From a checkpoint of a small mixture-of-experts model trained on Wikipedia: 6.23M parameters.
Below are experts of layer 5 (counted from 0) of a mixture-of-experts language model. Rows are named router (the router's row for the expert), down (a neuron's output weights, with its number) and show model dimensions 0-127. Each number is 128 + 24 x the weight over its row's rms, rounded and kept within 0 to 255. Numbers have three digits each.
After each expert's rows: "raises" lists some tokens whose logits its average output raises strongly, later layers aside. This comes from a sample of Wikipedia text that the model never trained on.

# expert 32
router:149159156096127149112128088146161162173107084117133114140167158113118141131155115116135148127118096163069089130130096117122098109117080166116078157134138170110142147125163152132125147157134149123127099164119157130126163117139129128142115137107126135119137133148144095151104156137146138147127138134077079107126164160118180135084125170124108151148129128152071157135113118139149119164128
down0:135132141128158088137138128083096115109097144098140110168123100073163124096129164127086113101123128124178134152101131158152146148162069116149133129077115130140115140111118124130112160127147136167138102084108121132145150141118160115177104127124118116117096150164147116087131100124124103094149109148139116155121133124176131143145104166100140099111080094103147126103138119116071149133106
down1:148129114133153138149124103135135109118115070124158154097135129128156086139155136127134144093154147152173127074086156156043127117110130122131143140116141082113120154128134128104153090118068112142126146116121143180105137138123055111089092094108139126130133168147124149126075138157101158156139150133109149139114113129118092140112115131132137118108140160131127155123157137125147154122118
down2:100138129137140168139135137114136096128128105133156136133139148099116152122151164098060141076104111129117149122111145127150166140159067124124133165121119102074100118140151119169132135080144129134125090143168115152073131143123130107109163150141139141098129098168151114131154093106144174091119139114126099156182127094162125112113126152115167115097127102133102143131133102139108160122136
down3:147164136156148125097187139067171138102124160095115150085129122154128118149131155102111099110151078094119141141126104147144136134152127120152096170158121138161154142114122129146105146120151138142147099151147133143152129123166095079097140134093119134126132127107132125123076111130119144131133116143134075100110136127150100161142160174056099096126129142099168126117118113127135130101153
down4:097112143102172169145150147111155116111138144130139122138140135155173101131165109156122112100101137095142111076137118133143162113156107131155108170091166131134103146116116126143162132079100146142140126190154110111140094097103088143089132126095098129113131162129159115080139164158166098128124103116140130152135157094116138134128149134113091124124090160119067099121112134137147141145127
down5:123128150155137141158166126165087096152138128133114095149153107140145123092120132152134163095168139138146157139121147131158125109138140095166125130127151137141118155087126148152126128101099152189162093142154125133121126159101111151137111153140155111164118132098100152128126130095097106139175118141140144147103142107085086100100132090116127101125152125073143116159091162123153108187169
down6:120142103165133149115158104114123135123117116112136112166123109121159134122160150140101137098143113139107157152107097161109155119117117176148145101107126130164139113152134116109149107128136172117094129144127140095129123184141134137161100147224067117087136108126138142147161151127163115145135145145123135159118137142088112132073147140118137086147133166138097114142130107106144065127104
down7:122111110127103101136138131110152082078135120097126139135134157096148103120177156085135136133127114129105140143138137142189139143132119100096118135147092104103115089138146148125157153169084134133137108128121114120143121146161156134182161104121117115095113110118144124102125106103116104109111108192146107096190134115111071133105147120114142170164158117109193123118127150133116135141130
down8:114143150124141135128149115114115109138109131157142099117099108170117128128164156142181081109103117104100127116111130159128109113112128114073101122091125129124106133148140116170073166156081127118117164176076131168145131079117147121135122169130125147141139158137130107103141100171140131133118146154147148116111169160153114117104096101125134144114121139108183135106110109135101196125120
down9:069112135118143164159135122160138131128126142105153126150158089127110132143138142136115147118099088146126059134112139146034111108081150123114135124115111141158154150130116133147166142130132116156096093107118147130147141109127124192117117177128159153130143163072175136160124120139136134093120134117094133095122151158121150136152120120152107097098096128124121144118126152149148150138107
down10:082096111133139149136100125135186138145075161122137117164078098162137109108149096129135119143180149135149154115125081150132113154130098149125124134125105108146104054126126165157086100103125131160162134133134131130144104162127160098140165129199157130096112131142119144128115148138098090077108148095120139156104152127106148126149106127127125126128129119148129123119107111147114126119168
down11:105114157130145124151108156149091111132119111154139094090174169114172166139129163134129128110136150130127136085101180126131123110132138150129139145145111124137156115172152128166106126182111148163110093123126147146161121155099162138086100118194154107171103171105102169140100125149133141146139165080136129144167125124098117123099097147133137112117081123124142116114144131120112119133108
down12:114117093133129153146135171136103144126122164106133137134092119136165137139132088136123114097132104108147125120125119141136126107162121158100097072124158123131138143121128110143113099124114157099160108120156132143148171116156097133165108131062124141129099079152129102114098144139090120119113143164133058098108113180167087168140133160129122128128141118163148176121114102116175135158146
down13:113109127137146133109163141107141141127105114119130127093139114125119111125151125165109119139143158089108166120108166098145140134116119088171132163109104105140146115175134133104113135111164152116143140094184132184158135135133123155121130140107131108135147153149159197133171190086082149137119112145156146146130097114125126130116155154153115088077108135119105171101157138152120158095126
raises: "um", "ard", "or", "ist", "ed", "ion"

# expert 42
router:161141149146115094151128148140163141104154150125083132093101123136122127121160124154123163143128090125133154116148141128112116116119104109144145115103148125094095074184129058109111073133162131156117130145106138147113123136087136152082111143122074138139110130149150132142157158131122118100129094157124131151113091150144123190140092109067141126115106120103132141106121169128133149093120
down0:130131161135135117107140113123143148155110102114143122128148114053147116081111154136164140089132170131100121143111113159155101135108107139144117101133125147149169138079135138155111149106107113136120097124125169134138140170137169152155123121131132099148169145110125130102073065124131112139124119146084148084168131140121136128144098115154189120138158143127178102155114171103133122136107
down1:111142151129103127141097149133086110129104150123138142139142174139115128115093102102086074069092139141139115139133125111132143123130159121113138133121102125134124085101147147082109149114096164122129153153158143114141128131076151142131142127181117105128134165124121085153098146114129171141139175113127147159189135108132152143112125166138127138083151171166116127078130131131119104127076
down2:141124122136098157130114108123143127151093099125121095107138134121144145143125164159157091154142089086147128066103172136125126165075106147149112139130124115138111140147142099128098132160122137169177143152067100164126125127128142137089108098099149156156155107135119124154111128121178084098110094128123102158117109137163125147151097131138136148123114125134120102186116081112138157108141
down3:087140129146098121131141118124121123148103115174126129088121110121137088152113107100113125143112123115112130106139135112058165143114130092088141155163149152133170105112141139088142088150174164152104149087148113117089118115111109122152118195130121088121115086123106144161100146123128135126134085094142130111160131111126145111137154152135076104132106139090093131122119166156158152104123
down4:117159122128118113168187113144105099099124101134116101178116156174114147097133133150150144177154118135140118169097111069096128100094157071083129110127137179153107148130118145126154113106158131115109120115171160140137105126160085157128175128144141122139118107111127165112140168109112103110131113083104138155133145166119110133154148131114106137101148114110123137143120139110134120119093
down5:132114155125160114142141104089162112102133145111120127130128185109076107127120151138136090133136141137128134113181105124160176105136140126165137128146177109116151084115118129113114163132104153167121135163103175162139118105123088122100129133151130128117165124146141163137143161125124104143127167142176118107178121125170125116133116135111160161095128175049151125138110125132153138115120
down6:117119110136110115183164135153171101126117156115152100096149103148132138170152117104168100138167140147095139103115136064087147109144142098093117118150093137091147133102136177127105093156129140121075178121109149142115140140103131121167100120120164145137111112169088150154140120133137114129120148135128126112160102118110097122116087164111122118117084123109129084113105103136154116148135
down7:119131105157125152122111145132122064129152094111102164182133108124129131126124136151159121152166118100120084131143107128134126133165121154137130142120148134132081119153145156138135129142101148134101076127112141089154144150158129101100098068125089130147161148150107155093123109166128169125099096117153070146128127133111129154155120162160110146111113136140152136099161115137155160141192
down8:131139127107163151101124105154138126104128138133098145091144136172129132125136148127100123171100137143177120093120148159073090142094142104130109110158128121115143085161149112105139100107157101076150151117128152141143141126126087123091116174117111145130108093072110124125173151118128128108119092093154109114141091166145151130135156096133111097155113092103118116175152161136135121147163
down9:190149151100097167142107137131112133165139107150141145061144134185129102118121127116109151094133108115117142101122127133154125143143129139118115095109122133117116070108149093155136124145127137130123173145115158123095138161093139110155099128131116142155074111141093142073117124132126169115124127156182134144112126118138091146128132100153133112132135071116142194091142109149132126149107
down10:155145090132129095109070122117116120131139119108097110174166129160124102111135134128085134101126163144138115154146098078128110135140130101069090111097139131146095145155129136117103121125120098143147108123139086165128136168127122111111102109093151132120095150140135155104122107147123139145097126092183145145124126092137132084134091064138094133112146136139147167133102079152123106166128
down11:119108111131120122155133111146169147119139123108122100134094136090079154120150186127186115112112132149116150139163161108089141123120130118162124114134143151151129099140131162132135126152147130168168135146103148130096173131149129122072152085150175101144115118134120141103106122087112152168147157139145167180116125179146156103108119129153131149085119124148129119093101123137085112135161
down12:139132108128107120160144162104184146117128084113132088142166130131150135110112096183150135099099107138129175143141096124173124075135157140167137158103122129173143129125128158134137154136141112154127118159091115161133121166105098138120169169108126131090116105140067138139100102119159109106120141173127107085128132138088119141090103127122107121142137152114120106100119117129135073124132
down13:149078133145132108164127121150130157144146143143151109153117127152123135107123074103108102098127087141137113111161133143107126135093101150148101104129122150094107144145142146123064127108147171165126133120157141096135110143114120150081157159093143150125143137128085113141166102140109144106131092134127092120107186086139095139167138100112143112116182107077134163115150142135140099124093
raises: "v", "x", "nt", "ver"

# expert 30
router:090183138113115112130098120089124119144141121100101117144146132095095103115168131136108147175148114082152161089111153131132152159129099103162122117161139097099116130132082184117154120170120135102140113120108162151142143161131102142110136126163139151130143145117116155123133102111175151120133145157149089115133119097140172126140136079105114150168141120108198121113139137125116140093153
down0:105100108101172166118152143100139111135128146134128140115109129168098119126143135135153126124164103149145137157145135123138126144141126085146140152117148140109126111156111126153103116118138150191168101126109125127125148148125124099083135150116100131187160095170079106134174103140150118159150099153083100149082143130095090110150115136145139145083131131155178123143136113151164121179158
down1:174071064087120117110160137120120126109160116120130110086107164163155127124142101160129095059091139107137157127087136120169117133125109145104125140137133130111180076149139109119121137131111134130101183168096107114131142147136137117175137132119132099111131127135119106125143108105104121135124132106121123125098103109140118112163069104141110107164113142130146103120116165102089145132103
down2:139100148139155137130159113133127115123120145136137135094127114101139162113097104149172140131064156140105126164093125116060128159080124136177130095125104128144150168166124153074145132132133154133117165135136145121134125126107116104099136190110181114144116147106117132144084135109140139122127150109123124074123113118128118120102142104094144108149111182122135154142097069139126149147118
down3:087127138136115110129140104080099121150118151125132107059142131107154146148138126118098130115141136142146150097185163138086123129131112132125128119161130099156123144105152132066115070121119094141142143112123119147084149165148150108179130094104130144100105143114124135137142124124110152109119110138154099139139103121153125179085130079057135116107130162094130095142126153106133128104111
down4:069120132125098117112077129119097139124125078099125097119135114143115137143092080208121102145143118070072142128157105132099081124101124120103119145116160161133121168149114127143153121137116152112152078132121142141116147104143134115157109114112101145154124169115136129115131120125129129165151135153132133128125123125132110141169149095145171110117083162083115153147140118161093117107127
down5:114125121111149140117177129117153133133152181075136142151114134119136176114099127123082131137148173101157133109087104101103139162149094143102130129143112089171126107153164120150119122111123113104095141127089142158133112120113111118169123138155097124049154135148143093107157125125161162126121111119138145128134117151149175117118131081161106150089100143114141156109139138145081114112131
down6:117141114104126124121098112143126119130132113107086160134130143155117159107142130115110141121139121157120093177123134162113079085149122111137162141148162160111137113111105133136075101124192153118148138089133161199107147094134086164114117105184092139097140173123172088126148108155138111135136114153164124103101131101146100136124109138152145109139126120124134134142149140076144151116113
down7:122142129084131121117105145115096134138150111117126157050132119126111124118116066155111155123142145089114106140124144122137115121125149078080115126145108140149130158151111140167143128126111172118159100098155133085110105079127063141161107151153154160121127115163145126157130147099137129106127119147150126154132168121117131093121099102092116112136103069115131179115111118141134126095098
down8:135149124156104124093104106138100126133136142166181121184154136096131152158151131098116173149114088117146130113108136163082156107140142143108135142136121102160119121089127143120129135120096122090121140123145157178110078135103105150158136093149127151160111115120133124156130155110097130111127130082146118105159136173177172149108146127119162172151108128174131102129136138110123105080154
down9:144122064131090122113126150125098143117151152157130107087073143123119084127135134104143123127146164154127106138143136130191088094126154105133134125113133154123157122118160134098120130129140131109161095110133178142131112135116120135116167118138110119134109087109103158144130154152112125140135144115130101152147123101129121180113062171129162121144151074142150132133113148136168114095195
down10:131126168136128134163118075125138130112127136149122175119130103124135098146140144089119173153123098143153131065106105155069129163113155121123115136126142125129127110109090137139143131167142095149138166152148141140146093123111129137144155126127158166111133167163073124133138111121088131170149132099131133144161161146122152129144202149153085152140130135134154115164151092124106162111153
down11:100184185131097144111115104149134157155114138114162160132123123098139117148161127140096176170157113114148147085129135090064175135118155121110110147140128134126121129094090149111153151139113144108122154108138138165125119151114123179144128078133105141125124135155117111151129134124114138109158119139140113112143133142115164167150172134136145178092139127126180155140116112116117140071163
down12:103145149170106120108126120115137119147150126103118132127153160113151162133098106107081127142112109106112111179144182112117099113127142142116129144150125106088087162148106153163128150106108153124129163105135097168122136126122113085103143167146167138153076069124128097121129109128101112112130169112154156146137125112187147129117153164085130177141134107127136118154131099103158124115170
down13:120146146099145120145083110119130114164157122116122144112149097122162122120198152124138122170177152129159113097076127130089116118143072143107116103194091134126096133119119095104111123121157106093133120140121135101089125168142172187108149115149107128124132153143136109105127111171152155131125114125114132132124139137125171135188169163147173130115126133143116117126127153131129137118122
raises: "P", "D", "The"

# expert 29
router:097113125115107139109136124075120129144108143139110143133081089134117162141124126103115124156099103136145135124118117117113124136131113163104159152166104087074128129092115106151116127105105144087156127137106110105092153126136097171133132145104124146146150078168074140103124108121115123151082104134081140159145161106127173079156096131135146145095121110137106117176168101164119126108111
down0:115170132125120118130107104152159144139136145094128145112123164114141162086144144155172127173127118134187153119109124134075079156177097148130117176114130114158153118128091084107109119170137127098166124147146160120094135135095140106130117103159146142121128139131155117116134142082153127104135094138141138173127104121129122156097130152152114134100135075102081132143101158115142142094145
down1:134144100175150137132150136141148137107120123152111106144147103112135119109170175091078114141112143126193117112105130111104181109156153138091104112151127121123143135147107134105081098128119136130072145148148131145165139107111118134099163146206115121156117139166119095101115145164165118168104113119128138099163131129098138123135127127126117140102139122144135172166109092138162151119151
down2:148127109113179112133108149094136114131109144173121121132135116149113122126129161088098122092104171099105111115166166144090116166192162109123118140116109149149140073161102084120131143154158121091119168123132112139155109126083127129120155132120121161122115133119140185153138101097128134109143122140112175104088155145114170099145143113105141153125135122118126151159110142155079120141159
down3:098057070117161142154105155118137150142120111144128116179123079153122129119133100121140133130081120099106138128131108098138144111091135157171122121126154146120145080100167153090100158157122121140103126131141109179098129143183080092137115130125158115121139145086099116117121137142107113105140118099114173109098116153165148180082132115121100126136146124141118120114136122133131125111129
down4:123153131110119116123115138120167106149111129106154136140172131129097144141143112113080100161112119153104081118115144106185156140128126120081135134146147143134100140089172126084151102147161112171143105123148141107146150079117134097124123095137113153110136125174087158158122161144144118147155139116111119110085108156154105092153144143099174100143144105152139143133095151171116148096098
down5:160097137141100151126144139114124105112101103146175090075159150125117134072158085097111139137141112160137120122106162084127121137125133114121136098100084117136104121128143168109098095102151155099144072138137129121123102131146110122127125132096104144089127112117148156115155157094127160107054143144135102146106150109109114111139133094117137150128140137075110123131098090111140104100088
down6:134138137149087147131106133118090086163168071147108086106108132128137123160128110138180144186112118150124110146117110167165120133117120109090093080141138140113147075074131125078135091140147135126152108137149117163122127140158112159135128129124157137156139103124140135164113158140132129146112153092120141151148119089086143155096111131103152144140130118140122151150171150120156168103127
down7:110145132148093137117142127134141138114119147098104170143106104133099136111101129083145099091137131090144137138168139142164052104136088082092167159148131150109138140131145096117095138088111139144135159181153108114136084129124140150135072144110102141105079121147131131127100161111133128084116083121150142134088120114120132151121107114147159135166168145129137134136129149119093138113157
down8:143133110105119095149118133135141110131141183114153142123129101119148103151097109143118164157139137115136184140118118124096143110124095168104161158160141131084156156145085137130152127140148138113137084129137130171145186094089138107116100127109100107115150162120150169117121117082131118160173170131083096144120116087143140121116150191142171118124124170133145141137136154129114143139112
down9:141138111118123119129130129141093096084118106104131136143125124112125102112116084136129081153111123153151143147128095125076052169129156114088095170147136123118093140091120098123122097130115133084129134108133123128151125175164174108098119149136153122161147129133091148169133157112116095132118100131110149157106142111155119125169123162124086114158128123140147108170143127135183105121087
down10:141114128150097126142129131131161141131109092135149140113094146085099118107129096142133124144142110133170154147113164119110029135116125138104112147084091132060147163135151138102111114072151136130158110175116156132145139105163129149114096116114139121115112084098170125108089125136137112156097139114166138101119126105142106116141124119121091149122114148104166121141169105125133138143103
down11:146107180113115112146132138122133152129150133120114097181091151103118165106167142131106138113124097120132111135175156124149146131114108132137109141153137099131116097150155138100160100128186115094143116128098146129086126145119142119133073092049127090150137152170156139151163118083155096108103178132167143101127126130107098143124130123148128106119116102114101103099143126123149140097141
down12:105147124156092142128162153102146152117122120148139093122172117098181165149121102126118145164093116117104108105134155123138123111161106151107127156119160136159161135130094137122157114111132138088154150094142135135146186153124171112124108127129093090184170114103109127151112137146157096163128115092144147120125125095155106138073113140148104151163152095125121163097157125134160120125097
down13:113114109104141137134146075131124139126107175143124104152135137135109166130107141130143129143081114134113076136160132171084185126184106155108083130131135116123153155121102133143135116139123154121112142091078129156108120119085114113132097118084154128095116131117138170177136119097138107123097114111088113109139129134132093181147133135150114123123078100147112126150150170092169126109125
raises: "id", "at", "ark"

# expert 58
router:078122134112124157170130103115142138099078109138089150089098127142135178114146098081128159140108106115157140136145157112130135136158083128112102128141155164098164137139103122129112145122153162172119145133141127169119120154138119142155099117128120132118091109149120100167132150119147101101115118123114107133078172138105171152095111116082101105124154112144085151119164136113158137088093
down0:091141142129121150138113114096105143155127094145131132119136098123085096139132144163103091187093105102132131141114129144100118115105088155214137066159120121154103165107105131160133119119176151119124137088120126092155086104136131139123124172141112143147135130116155153162133135158142118152138130119139128125134122106089113096160123111127102132139103187185106133135130148140129112109132
down1:058141151105143139146157133119150100155124160134130189090138113118120104157081108162113085162111127115120103089130142130155094127136127092134102135101074134136129105149127082138127158087143097144083144117133124120111134107117144120089150164123106144111139154148110138156169113103151131132152174115141146121166104126137130104133124108120094103143136155103133123144158137095154069156126
down2:138166096137112127140136149164107158154109114106112171111140130108146092112135171123106136147153136091131142122100126121108171096146129129113109148116083158153112135166127100134084134094145146157120090116126117095112159133189098104131105079118154130088127099105095132101143096129105095138126124129072127105120144167135167088104159127127145132119106121122085145092124135151180130095126
down3:155133130111122114144090106144071142110105124138165083135142139144127182131119156075095084143092096155159111125169118133142125137129125126151182141159130117114154133140112158118155132146067099106166065149118135131110154115122144097115129145158103149148084118162168122112128131146181146131118111109101109135142097126156120122107111141156158151167120145107114141129113112096114105122149
down4:128162131130069115098140154124131155145124112095144126143130146160124119123129183116138167102175111122116136131122123103163134162073097148111161085157179139119122122120160162113171103127138141118105105148093127148170132147146146150108188125099146122123149142109117132065106106148144138116135114137130136123118158109128081143119135093163138093137155102095151101139116159127130077124104
down5:138134113133129106124136129102091146109118106166115135089125099136073081103094084144120118142143116102121120117145129159163114108150134155160092135145117117118145113108148133095174123127131124083110178122106159112082114109147114132127105129098129112146085116092101130126105130143086155103091138138125137128097135129131133070090146127150042131130140157127142125101087146152158135088135
down6:117112114124080126131111129122109129168141109114099127148121164161173163113168147110098121146131073137081114175128153093133134109127134154096100156126145136157130146144120155152122132146162097155150137107152102159142162121145105150103146146122159114162129118139126131145108117157152143197124107147159105099137069131138123127150127129108134150137135093127152130180141083157069137118101
down7:089164130132123114158097094113129157127131135132128083110085160135104133154148118113103136104132117147127080081078137147122119076159149115150157147121120123138108141097141132139126085142137124157096125123115112088127156099124146081101112119168108086108125130120127111128124161120145102096133137163141117136099100139152135135169115131089096079153124092147097113127125097092113165065104
down8:129125130139130150139123096161069118107113114140145133130164103122136101183184080145106115168110128138126126105123119119163129106122068126126130059155149135179103138140119122120114133133156130157117094093133112128172100128125128159117123137128136154101100144168154106143136131095147088154140144124062132130102098156162133107126077148109155152127124119148105123151127152137103142089119
down9:144106127160090161108097135156138122145122106157093122118107183115165115132125153107096114139134150155117132161150149141110138166114112114119130113134135131118105105140106131139118049140109158084109088136167166121107137135125081126107127111117127134101153139133147166117143139123128116138174124117084126096108084144122089115101126117151126090167182122112164140118088100124184106107105
down10:136119102156107119140109134110175157144083126163112110100085131115100131143154131169125107150164092144078136120136123109160102166132141062111157154151128162109123102106140117139174135143120159128127143132112141116138146160103163069154132083120117137117092112098099116086092106099144128169137128127138100169128144134156139155106098149122109179140120124128077126129159127139130119128140
down11:143109161151114151130128085127087091127089159093111110118131164171116127170130153106146134119092157117150059152153104129086134115115112120138130125116115153113161136139094124142140150097150137096131151137129124086087137146108099131109105149122151094137106100141108131143138080131150128144124130128115128091122125155153161124115096100122124089155075163137142169127097183131156108083153
down12:130132114176144155109108109120107196150080134122070185086098151138151151126129130146176116161121128143095140142140135164156110115120149108127140114095147122148115116095119160116117126112120133095142079140133134142150102178083096132122158121134170125163115108112119107126120105143134130133164099150096161127123154126114179144147144144165120115121134154107140163107132179144132108094116
down13:113112157155147119098117156120138141095133129122095124112106111106105189135117112137130121179131132107096086133156115095125130127078134111138128089105135133143094115154088103145130167079111142150098100110133115121140148147177117136115129116118157152069131098141151134096118129135127121174141099147129086142104153150160177128119150113140074138157122114140134164106183153113173119106133
raises: "and", "ot", "ar"

# expert 12
router:099154093139162150098136111106121124124142149121133127121090144107112162159111112145135103125135114131109101114127134140127142168127120157063146132101084086115143133134156126139149096143152115133101144152126070097109171121129166094134178128137081157091129100151125161123120135153134155140094135121105147160164118147100107096179139105139116134129145158141078106101142132078180111132111
down0:103140160127154106149133120145115162089169110109099170108093135164109102107128146139108167118127145135156132151102143100095107163114118084104096123132132144127095131143128096109122081120149128165132156098113146144176155123108125146144135141142114097099136119120125128132096161189132105151115114160140127128102131113049120112122094156139090150143102162126143116069124143116101156156149
down1:145098147147162148133148139140121169151115143183167125156088135151101101109112139081146145117119115126089125114117145112134165149153096114105094116154125134131127086103118132081127109124163151105124166129136187091130169084135108124093121111158122132126131106118125170134165133118134132097112166136142139178078130120151130115118117158095162132086112101176133129109155147109125094108105
down2:161166136112125148126134129109144108142131123170119140146144180103136081186138134074120155130089108164129110120113116114183134072130128138112097131132114119118194140108139124117115106099135132150133077139143127147141146146107118157113134132135128138155152093138118100146134128133096145138137112131143147152127165085156190134116139121132091131114115178145178135152143106143086171165136
down3:142145137107140106184102088115126121111111070100125148138117167142130135131133135145133147133090129148108171114164177119100109138133101117096137112122142098168117144160119103084122128130164112112126075141146121133117116170141144129138102165109130148148109108138152176106140148086152120132118100090113135157130134134129157136155117140098114162213131102075127092137124133144099124113095
down4:112126127145114091133150153143121124146104120067102169130107156108064103109117148136150162151136126120120141154137141149071146120135088107121134106126140119156115128166102119100136088122144119146163174138167130137142110129097143134170147115136060119168079163109125142135116147181112108155101102129126102131124126125092122126123105141151134171121120119151105101099111128121162177122092
down5:104101176111138126162162121136102082105133123143143131140133152151133092104138141126136099085114118159151127133132178139160172092134107138103131124144080093163135150137082137137132134089122096109138171129161107106098137150136143146113101133158111090099103076115127138094137180143099148121081144106117104109143120110146133137131150143100137131148136101130172160094165141088121144147159
down6:135136106136133165172090122160121099129127146113100110107140131137160132158139128170135080136117149128098123111133146107137131135133136113127140104151148103152127180130137140135126143122141128089140094133145150125115157136151163181175114145107131172174124106133106095118111128085094096116169194141084143169125121085138080146126150141148081126111129162144123116093164100110143165143112
down7:139147099109106154103132119163085123142124100065096126119131117158123155147163151128101126125161139126117145159105118131097127133132129124125151108134179145211157146138141131120094107137124150109132150085110123135096136096160125075140137116113137128141087140118149123132141098154107127171137118109086118175131131161157140112105118138099127146143071118133142180177113106174122127156133
down8:149147126131104144136142132163137168149163161114160071162111188106110132104135127145134142105174163136099173149092112123101144099149157138110133153155162147150130114084134105138105132161118152149121115070132108141172105147067119134134110108132133133180135137109136141129143140149101147128146179140087112123143138108127129150152106167074131109125111131120153141150123114153135094107137
down9:147118144120121155132114151107123168106124191130112129067129102101125142132111155135148119124127122142142139147123143109220115132157093140147139106123123116134082134139119098152112148118122165129139076116147154114143125157169145119127136122157153129150126142143169146179155139134153153126123165099109086135109094157123107155118125101121105103157110084161091141121151177092130097140104
down10:078140136106082136061145148121089129111138165094121116115092144158116122141187110109115145112114114136155120086116122101118095121149144130154132111142157158139109132123179138125113146133114110109136079152089133137131117107136188117140148119127136152091095119074140078120132123136132142113140171151124126112123160165136094122147123134109134119130141095167100129134155150113105146105061
down11:142091159126145116148137094152129077129125152170106159135101116155142109150138136122130177117151083119095168167124143108120148127126141141173124123151117150147116143148100177084138131110108088138110165101110146127127134118130138105145097111159122138168131155119134149133081104135102118107119156146127107145143154140118179108159114127144135127205164175091166097114138092133121124124150
down12:141147134156142143139143143104145156089144114090128110115123121088099125120106155173123132092100138141186168109100121129161098134173162122153095111121124142161146114114133159122121161170156163161095117128089126100134141123122123141087148087163116125158127140114155084131118115128094155126139123121111100139153128082133126196139111150122127133135146168176121137150135117183103167135124
down13:106147140144121167070132093120089105136105132131100130120129172128113098121129138157100117137114125101180094128110158190058121128124120129117140155138099116119143116106107102151126103095113163106147130112137086090129111097127122137160130108109128138118106027096115099134128114141137123163113143141089144157132117123144135168161119135137122150103124091126107136099123093131129102121145
raises: "le", "um", "re"

# expert 25
router:102131144123131140122153061180109129149085123136160089144140125142101154156173113104146106137103112106091134138146154142144072114145152113147111112110129078131136160152159151143166119141110124124088153135110150136123122074161123153119148128167155099129132139132138123099123163123133127141120162129172115124181109162087111147169132127153124138093142102114133115184089154118131126116150
down0:118131058130086116169124115122122159114118069149123157171099116136077126101111130145142119082115138140106101148136137094143139141126107093113146099113112125091095114074157111140161101131127099142170159085164113144152114131125135095165140111116168146117179158112139116139164114145107137140108113096102166131133138128115131122124113164113160140133128104125103145162177121131131123104104
down1:122110114098160141146111120158107133171156120128145147093127123141107147114104084103149126105133139160151148136095155157113149109133148155139114143111137174114127174111143136103085144116132134130129132171130128109106102109106139142169079107142109160169113156153147118082073107129154106084161168131100120114126143152127117063169076103181160144118117120141120131108124112110127109133137
down2:171110150090152142104123130130144182119072130124122125128099105079146152141162104140146160119144104139104171097127114155141121134113111142142138157151132119069130136172123129140119109147175118132142121155148156149149095130122159160125153065129108119110110151112128133128123105152151164184123139111136175106113119107165101157160110149117125125122128139147114166167117158138152171093158
down3:139145110112123181131158120097128097122148140157137125126130123099130152107145079112127092120127110121144132159153120137149158158126066160151115127052117141110111093190109132080167123110116105115076126136109102128130093111157142146090101102144157166108108090112109131140154138110120089116165128108160123128102119136175122170112152129137150129097132097129147120166136103133116116127136
down4:103098144146109118106116112124163103153112135153146152168125149127093121100110169160150121153104116120145079147159096102088165142124147139094118158124110170123153140141134137142120093137104108082160160123098160120112110137103119146163082075124142122110117131135113108169139125140059120135158158148118121095087148131146164140098102132129113103114100111122133104136096139088106164120161
down5:113148075129133134109138155123088142131160142121171130148077142122116118122111129113115114116089124158168119096182151148100137171116127141122111156171098151153158114131130146108099132129153141112118117122154117111148100143119134143136176134116116145139108114110093148159118141110158110068175109120081148168118191110107137143153171150119111128096128094129079145169138123141166125120115
down6:134120176126108097131130124095136087164143123111064138136129140119137141095149101129141085144116111066117138152081125118169123124165125142122137101145128153120131092148082114105104141149151138126154151139174130136173155113121134113156106132094087119134171133127122125107100096128142108107131095158126146135135175106097110120136147082104124147093116120112132166150187169117152144159108
down7:078149160081177118120102136159111141143118160165102079134154130088124140118136116127139123127131158099105145125192087109148146172170168109137123088122138132113143154135111134114106179142137133151113089138130146147145128123081125113100113078124132147128107103088175119123152129142135133108149122121114139138100158133171122120147119158122145165124145170113173128110126110125142142182111
down8:154152107109156125140104144137111103108084174158135162111159107103107128102148161171126126111109125148154133142136141149178105146103082090129097160097100134102106149166159103110126155119115116082075092141131142143120104157117131099093081136164124130126146102118117152102080120164149106120116124158170124149132114146127109163127119119108109107108079148138104122111139112084130135158139
down9:139155103112153103120101143101081138186134149155129137109098133103118143147158142108085143162116142083114130134140144114144127122116098128166146147147140147126163115127109127102083132144105137147096106123107132138105098110077189143097116117116132159112088086150109131109127098126151090130155086077115130114148112179160157103125143154196121128151116133097133115140135157126157132150139
down10:093122137099158119140142133101125165121124107124149086123110138111107135140166106165135155150156172073105123129147160095142126147151167120092124119124085104137091086150090166127115179120129149143132085158121144080115098123135111156122119094091127137146153121138129142107102072106126115108132117109097143093160184121096162129128131156144124127116122135105105137129154158143110083095141
down11:118118118142176088135116145114132145133137167114112161071132132138181132136133125141113110117143126133120128158159096110152155099129153098127114150125116101120146149124143128104151173185150134159141123094148127125201137142111111110109144114144131130119147139156163097117172116179104135150133082092132131146133107093129135135102169119109086188128133081107087123125129137112136111090095
down12:122100167128162144160112135127158128163116128121148165126138121157110142124113117145099116178157131096115117107121113122142141119069100096122153126128147109159161143157156106102130113065158175117130174109108129141117153106159098153136096143139108096116163134105141124138138149138157102151104132146098105085119134155104136115143099177158152096161114097108082138124135126123140169074150
down13:151161117121103141158132109148134154180119095142108145078124134133109118100167086116123117161127120181135153113104131162163133166118149142155108096126103137126127125078115158143125124121142100184128193112104142138178099146146095132180119133154158128107121139116093141102125174112152122101114102096138130166140131152076110108118096112115110116113127123114142130127136139079120133109095
raises: "if", "or", "ic"